config.toml
n_layer = 15
d_model = 256
n_experts = 16
experts_per_token = 2
d_expert = 224
d_shared_expert = 256
activation = "swiglu"
moe_layers = [0, 1, 2, 3, 4, 5, 6, 7, 8, 9, 10, 11, 12, 13, 14]
router_score = "sigmoid"
normalize_top_k = true
routed_scale = 1.5
balance_loss = 0.00269
balance_bias = false
router_cosine_scale = 20.0
n_groups = 8
groups_per_token = 3
init_std_router = 0.0365
lr_router = 0.000473
n_head = 3
n_kv_head = 1
head_dim = 64
vocab_size = 8192
norm = "rmsnorm"
norm_place = "pre"
norm_eps = 1e-06
positions = "rope"
rope_base = 1170.0
rope_fraction = 1.0
qk_norm = false
attn_scale = 0.125
tie_embeddings = false
parallel_block = false
init = "trunc"
init_std_qkv = 0.0331
init_std_o = 0.0
init_std_up = 0.0331
init_std_down = 0.0
optimizer = "muon"
lr = 0.000679
lr_mult_qkv = 0.7
lr_mult_o = 4.0
beta1 = 0.95
lr_head = 0.0054
warmup_steps = 200
schedule = "wsd"
decay_fraction = 0.77
decay_shape = "pow"
final_lr_fraction = 0.0
batch_tokens = [32768, 65536, 98304]
seq_len = 256
doc_mask = true
train_tokens = 549600000
steps = 8686
dataset = "wikipedia_en"
Below are experts of layer 5 (counted from 0) of a mixture-of-experts language model. Rows are named router (the router's row for the expert), gate (a neuron's input weights, with its number), up (a neuron's input weights, with its number), down (a neuron's output weights, with its number) and show model dimensions 0-255. Each number is 50 + 12 x the weight over its row's rms, rounded and kept within 0 to 99.
Before each expert's rows: "raises" lists some tokens whose logits its average output raises strongly, later layers aside; "gets" lists some tokens that make up at least twice as much of what it gets as of all text. This comes from a sample of Wikipedia text that the model never trained on. Tokens count by the router's weight.

# expert 10
raises: " of", " and", ",", ";", ":", "'"
gets: ")", "\"", "  ", "l", "ar", "ja"
router:33 42 35 63 50 41 61 25 33 55 33 45 20 44 43 53 61 29 69 55 45 36 58 41 44 61 64 38 57 73 62 47 53 62 47 54 27 43 31 44 49 38 41 61 66 67 41 43 48 53 41 54 48 43 45 57 55 55 51 42 60 77 69 51 70 44 46 59 44 38 56 39 39 64 68 64 53 49 48 73 36 58 57 79 44 42 61 38 58 53 36 32 71 55 70 57 35 37 54 49 62 52 49 58 61 43 58 60 60 85 42 68 57 49 61 81 50 46 35 40 56 67 37 38 37 30 57 60 74 58 55 46 39 29 65 50 39 64 45 54 59 46 55 59 67 25 32 65 38 57 60 51 41 57 53 37 79 37 59 52 50 39 63 55 36 47 55 77 63 40 44 54 45 51 57 65 60 35 59 44 69 49 54 54 19 53 48 58 57 43 67 56 41 53 51 43 54 48 54 41 49 68 55 50 46 38 33 40 21 52 63 27 70 34 55 46 66 48 45 54 64 37 57 64 48 31 43 65 43 41 37 40 63 56 51 48 31 39 37 44 37 56 35 54 51 60 46 53 54 45 47 62 45 47 38 64
gate0:39 48 47 48 46 37 71 23 52 53 46 30 47 45 59 80 45 48 54 37 45 34 34 52 52 42 63 53 40 61 49 49 59 47 25 44 44 51 57 43 32 39 42 55 75 39 36 52 48 34 35 69 48 69 50 57 25 61 63 59 39 39 56 65 51 44 42 56 53 37 57 63 46 55 72 64 56 43 48 51 61 57 47 68 67 48 48 59 69 41 46 62 49 33 38 42 57 40 47 40 63 87 31 31 42 49 54 67 54 58 44 55 52 47 62 59 34 50 53 46 43 58 36 50 51 45 68 57 69 51 38 60 56 47 64 42 51 39 43 66 54 40 54 24 45 50 57 33 30 64 36 55 49 46 64 56 72 44 61 32 41 57 57 55 36 41 49 29 66 35 31 59 78 24 70 60 47 33 49 45 40 43 54 40 50 27 51 56 44 55 47 58 54 54 49 53 34 35 57 29 34 73 29 67 51 60 35 42 42 53 51 31 40 58 39 43 56 29 61 55 58 22 48 30 41 40 50 41 58 67 67 57 59 41 67 22 55 51 37 39 55 46 35 49 67 34 47 58 33 29 53 79 53 51 48 47
up0:55 66 57 66 31 81 42 70 47 42 49 71 55 45 53 35 67 31 43 50 39 48 55 78 44 59 43 44 40 38 27 51 66 52 45 54 62 89 53 66 60 19 57 24 77 58 57 53 46 52 48 55 33 62 60 39 35 50 32 46 56 35 48 47 72 45 31 53 43 54 58 53 47 24 47 51 51 63 46 56 60 57 50 49 41 46 53 41 32 53 47 52 42 45 45 49 61 34 62 54 56 60 68 59 47 30 60 53 38 59 40 51 63 49 40 58 46 54 47 44 65 55 39 46 68 37 63 60 56 63 49 42 47 50 57 47 56 33 35 45 54 71 64 62 41 39 53 79 90 36 75 55 35 69 52 49 38 61 57 62 62 56 45 56 40 59 51 45 51 44 33 55 36 80 44 54 68 62 47 72 53 58 61 72 37 57 53 40 50 50 70 46 43 39 32 50 39 65 45 39 54 45 51 47 58 39 37 37 36 31 72 40 47 36 36 48 47 55 42 60 49 58 45 34 56 44 46 44 32 65 48 59 76 41 58 64 37 58 63 56 52 52 39 30 71 50 54 58 59 54 46 61 54 51 46 75
down0:42 80 52 53 53 43 48 30 40 53 47 35 46 60 42 51 59 42 74 52 22 54 31 47 43 60 68 43 40 75 40 27 49 38 57 39 51 64 39 34 35 44 65 60 50 42 40 57 38 59 56 70 39 64 66 43 39 44 76 39 77 61 54 44 40 54 69 57 56 61 55 45 44 49 65 51 53 40 65 44 76 39 53 49 38 67 36 62 50 50 57 39 60 43 46 41 53 25 37 49 44 47 44 44 63 51 61 33 59 54 46 63 55 52 46 46 41 55 52 36 51 26 60 52 60 58 53 41 68 56 48 65 62 58 46 65 46 55 48 62 44 40 60 51 61 53 49 54 53 86 23 44 34 51 31 44 51 43 50 42 49 34 33 59 48 47 79 41 53 24 37 64 56 51 60 55 61 37 48 65 42 24 74 32 41 43 44 42 55 35 37 45 61 62 74 44 48 49 76 39 35 42 41 61 63 44 40 53 47 46 64 57 58 47 35 62 60 64 60 70 54 34 38 38 49 73 39 36 47 22 50 62 54 68 38 39 46 55 48 64 47 18 58 51 53 61 23 44 71 54 58 48 49 44 60 50

# expert 3
raises: "=", "\n\n", " However", " The", "\n", " He"
gets: ".", " in", ",", "\n\n", " for", " by"
router:31 56 38 42 58 66 47 42 36 40 58 66 33 43 44 68 54 54 70 67 48 44 56 70 56 54 78 51 55 74 39 47 65 40 73 54 43 36 54 50 39 26 37 51 46 42 56 40 44 52 39 50 62 28 41 52 71 57 83 48 68 56 52 51 58 52 42 44 40 29 37 42 53 52 63 43 40 23 39 49 23 61 49 60 57 73 38 43 45 50 61 37 64 31 48 50 36 32 33 52 29 49 55 46 67 54 60 57 34 41 58 43 61 35 36 69 65 53 41 36 29 59 49 59 37 25 65 65 68 58 58 36 44 40 52 59 52 32 42 64 62 50 30 70 48 26 53 57 43 42 50 61 30 42 52 43 45 25 53 52 52 44 67 35 42 51 57 72 44 53 40 44 44 42 47 62 26 41 59 44 47 72 62 45 52 62 42 62 64 54 62 56 40 59 36 45 56 50 42 40 51 37 57 32 45 52 48 20 35 61 67 43 68 30 68 53 62 62 29 42 33 39 39 38 39 42 48 61 40 46 45 52 55 59 51 56 32 56 43 41 48 79 54 57 64 28 61 50 53 57 53 56 58 39 44 53
gate1:63 27 47 41 38 35 42 63 35 45 54 44 40 46 69 75 37 47 42 43 45 46 63 61 64 34 48 35 50 46 45 61 51 59 29 44 45 46 51 54 31 37 76 61 39 43 40 43 58 60 50 71 64 35 53 39 56 54 47 58 48 49 34 54 42 37 42 62 44 63 49 43 39 55 61 60 50 57 52 33 59 23 40 63 60 44 52 39 61 61 45 48 32 36 58 46 56 58 42 63 52 39 53 34 49 58 47 82 70 50 60 63 42 57 41 58 54 64 59 42 59 55 59 40 55 60 45 57 48 75 44 46 40 61 61 39 89 40 58 35 47 76 62 75 42 52 37 49 50 49 49 68 25 65 35 46 39 27 50 41 71 76 54 34 48 22 39 71 39 60 55 73 60 54 33 47 68 43 49 53 63 67 33 43 64 54 59 59 51 81 54 41 34 56 50 55 33 56 56 36 52 41 53 43 45 39 64 55 28 34 41 18 52 47 60 55 57 63 44 21 33 54 42 59 37 44 50 40 36 49 32 47 55 64 37 39 41 30 56 44 65 57 53 73 44 55 49 58 57 48 46 50 44 57 46 37
up1:76 75 45 33 59 63 45 58 49 48 40 54 46 36 17 39 51 58 51 52 54 24 62 47 46 38 31 51 38 46 54 59 43 56 43 50 44 69 49 59 77 44 52 51 48 41 53 51 56 51 37 23 43 34 48 59 51 31 42 46 58 38 46 46 84 45 41 42 70 41 15 48 51 46 47 38 54 35 28 62 55 52 53 37 56 61 52 64 60 36 69 49 48 57 61 37 40 50 48 45 48 53 60 52 57 40 57 62 42 59 39 46 36 42 48 62 53 38 48 42 66 25 50 57 63 28 41 61 51 50 57 55 49 41 22 39 38 78 46 45 45 48 46 45 52 45 46 53 56 45 16 42 50 58 52 47 39 66 49 40 58 38 64 59 43 59 46 39 34 57 30 57 54 39 46 61 65 41 57 55 69 83 56 42 43 43 38 43 64 28 37 66 51 54 62 62 44 31 46 65 36 66 52 32 24 40 61 45 34 37 46 47 37 25 31 74 32 53 37 58 68 56 54 44 64 44 45 58 41 58 39 73 63 57 44 55 44 48 45 37 60 58 57 54 74 40 47 40 18 54 48 59 47 42 61 67
down1:65 68 52 17 46 59 49 65 26 58 55 57 40 53 35 46 48 54 45 54 67 61 51 62 52 53 40 33 42 45 71 37 41 52 60 39 37 56 56 69 45 54 28 22 44 50 39 48 51 42 61 35 54 36 67 46 48 68 36 37 63 71 47 33 41 57 49 71 44 34 50 39 54 54 41 57 44 36 42 60 71 51 63 41 33 59 37 42 48 61 29 31 59 48 63 63 54 46 39 56 59 74 77 52 57 56 31 58 29 52 27 67 57 53 27 53 45 42 44 37 54 47 74 46 45 25 44 62 41 51 60 60 46 49 62 59 57 37 65 46 34 35 43 55 60 53 47 62 69 52 39 60 57 50 63 45 56 52 23 46 27 52 47 68 57 45 47 43 42 56 48 46 57 40 37 57 54 53 57 81 61 59 54 44 37 45 29 38 63 26 39 48 41 77 39 50 71 25 28 58 50 56 67 51 32 56 61 53 53 49 50 57 59 64 58 44 52 53 64 66 38 63 65 51 50 71 26 53 63 50 45 75 50 45 40 28 72 44 41 48 60 45 37 68 60 39 50 43 52 57 47 52 30 71 50 49

# expert 14
raises: " Total", " Entertainment", " Country"
gets: "-", "|", " (", " South", "–", " North"
router:43 27 55 67 47 52 66 36 35 72 49 56 33 54 54 42 60 53 67 57 40 36 65 51 51 54 61 58 72 53 23 48 61 46 50 43 37 53 53 53 61 43 41 59 65 74 46 67 44 67 49 54 44 59 60 43 52 45 56 44 60 54 68 57 64 42 13 52 58 36 50 34 47 60 77 37 41 43 33 65 31 54 40 67 33 53 41 37 51 36 45 51 55 38 47 52 46 47 42 40 61 58 73 49 51 64 43 44 54 42 40 58 66 54 28 43 49 49 47 52 44 60 33 44 32 62 51 42 55 62 60 58 63 46 49 46 58 59 53 76 62 55 54 62 41 54 33 49 29 37 70 57 40 61 60 21 56 45 64 26 64 28 65 46 53 32 45 66 57 51 64 48 56 19 42 59 39 41 54 28 51 60 55 49 34 68 16 49 69 32 66 63 35 56 45 38 46 51 70 29 47 54 70 57 53 47 35 48 44 70 56 41 52 32 54 38 65 36 63 44 32 45 45 53 38 43 57 46 41 43 44 64 47 58 37 49 53 44 49 36 49 77 29 60 57 42 68 30 53 37 65 39 52 37 44 29
gate0:33 41 33 52 59 28 57 50 39 50 40 57 47 53 44 42 52 41 65 47 53 59 42 48 45 55 63 45 56 68 37 39 56 40 65 30 55 57 64 49 35 29 59 70 38 32 32 40 68 41 41 42 46 38 45 47 71 50 55 56 44 67 50 20 61 57 41 47 60 25 43 52 70 49 76 45 35 59 43 36 64 52 65 44 54 49 45 49 55 29 51 46 54 64 64 45 47 65 45 51 73 63 59 45 27 37 46 47 39 45 43 56 59 55 37 40 37 70 64 33 71 17 41 55 41 50 55 47 42 44 52 53 45 32 37 48 45 64 53 56 67 60 58 48 47 64 39 61 40 47 62 46 61 69 22 36 43 47 53 41 61 59 64 51 47 37 53 39 54 58 33 51 51 56 39 44 55 55 48 28 44 56 51 48 51 46 47 48 37 79 29 47 60 41 37 69 62 42 67 76 68 74 53 49 44 43 41 43 18 47 66 32 33 59 40 40 57 45 64 53 32 48 58 58 35 80 55 46 52 59 42 65 40 52 09 53 70 52 33 38 52 28 66 32 47 32 51 53 43 41 44 37 48 48 55 45
up0:48 47 75 62 40 54 60 64 69 47 39 38 45 60 55 35 48 76 27 26 45 57 42 53 51 58 40 48 30 50 48 70 47 42 47 50 35 31 57 53 44 59 53 64 27 29 42 28 54 44 32 32 62 72 80 68 59 44 59 59 49 58 45 54 66 48 41 61 55 48 46 44 67 48 50 49 63 60 49 45 44 59 70 71 59 24 41 57 70 62 41 64 37 47 55 50 64 57 59 40 80 54 28 44 53 42 52 46 53 55 61 63 46 42 48 51 56 59 50 51 44 55 49 55 50 52 55 50 56 36 47 55 67 32 43 52 71 62 54 41 57 31 65 62 50 49 70 66 40 53 70 45 42 40 44 49 58 43 57 21 42 57 43 67 64 73 43 69 63 38 60 70 53 36 41 32 49 33 48 66 40 71 34 35 72 55 51 42 49 70 57 50 48 61 43 58 41 58 42 48 78 32 42 37 54 57 34 48 40 67 19 48 67 47 36 41 77 66 68 30 55 57 69 34 52 49 49 59 46 49 40 50 45 68 43 28 57 33 67 45 47 74 42 47 55 42 55 45 59 43 40 55 57 56 46 38
down0:42 47 33 75 47 62 53 55 56 52 37 43 69 43 80 54 63 51 70 46 61 52 22 60 52 53 47 62 48 82 48 61 48 68 80 56 49 56 44 46 59 35 62 54 42 36 38 44 53 53 45 43 45 48 49 53 57 70 39 59 41 66 47 70 42 54 51 46 66 45 33 43 56 44 28 57 56 44 56 48 43 38 72 66 59 84 51 35 52 55 41 76 57 67 49 46 32 27 46 62 38 47 47 39 49 47 54 56 59 53 62 49 34 28 41 76 49 26 46 73 42 48 55 44 43 43 44 32 56 73 52 63 60 45 45 73 60 60 51 38 72 36 53 73 54 54 51 54 39 54 36 59 67 58 45 43 56 37 71 64 42 62 28 48 44 58 35 34 55 58 42 48 44 49 57 37 57 48 46 57 48 52 48 62 33 46 58 30 43 71 65 54 48 15 54 69 62 44 43 61 44 67 48 74 42 39 56 72 62 50 51 44 60 44 62 50 50 56 68 34 59 52 63 55 61 33 28 64 38 49 72 63 64 42 42 54 34 44 58 33 68 39 52 61 51 57 51 41 53 52 52 27 47 48 68 56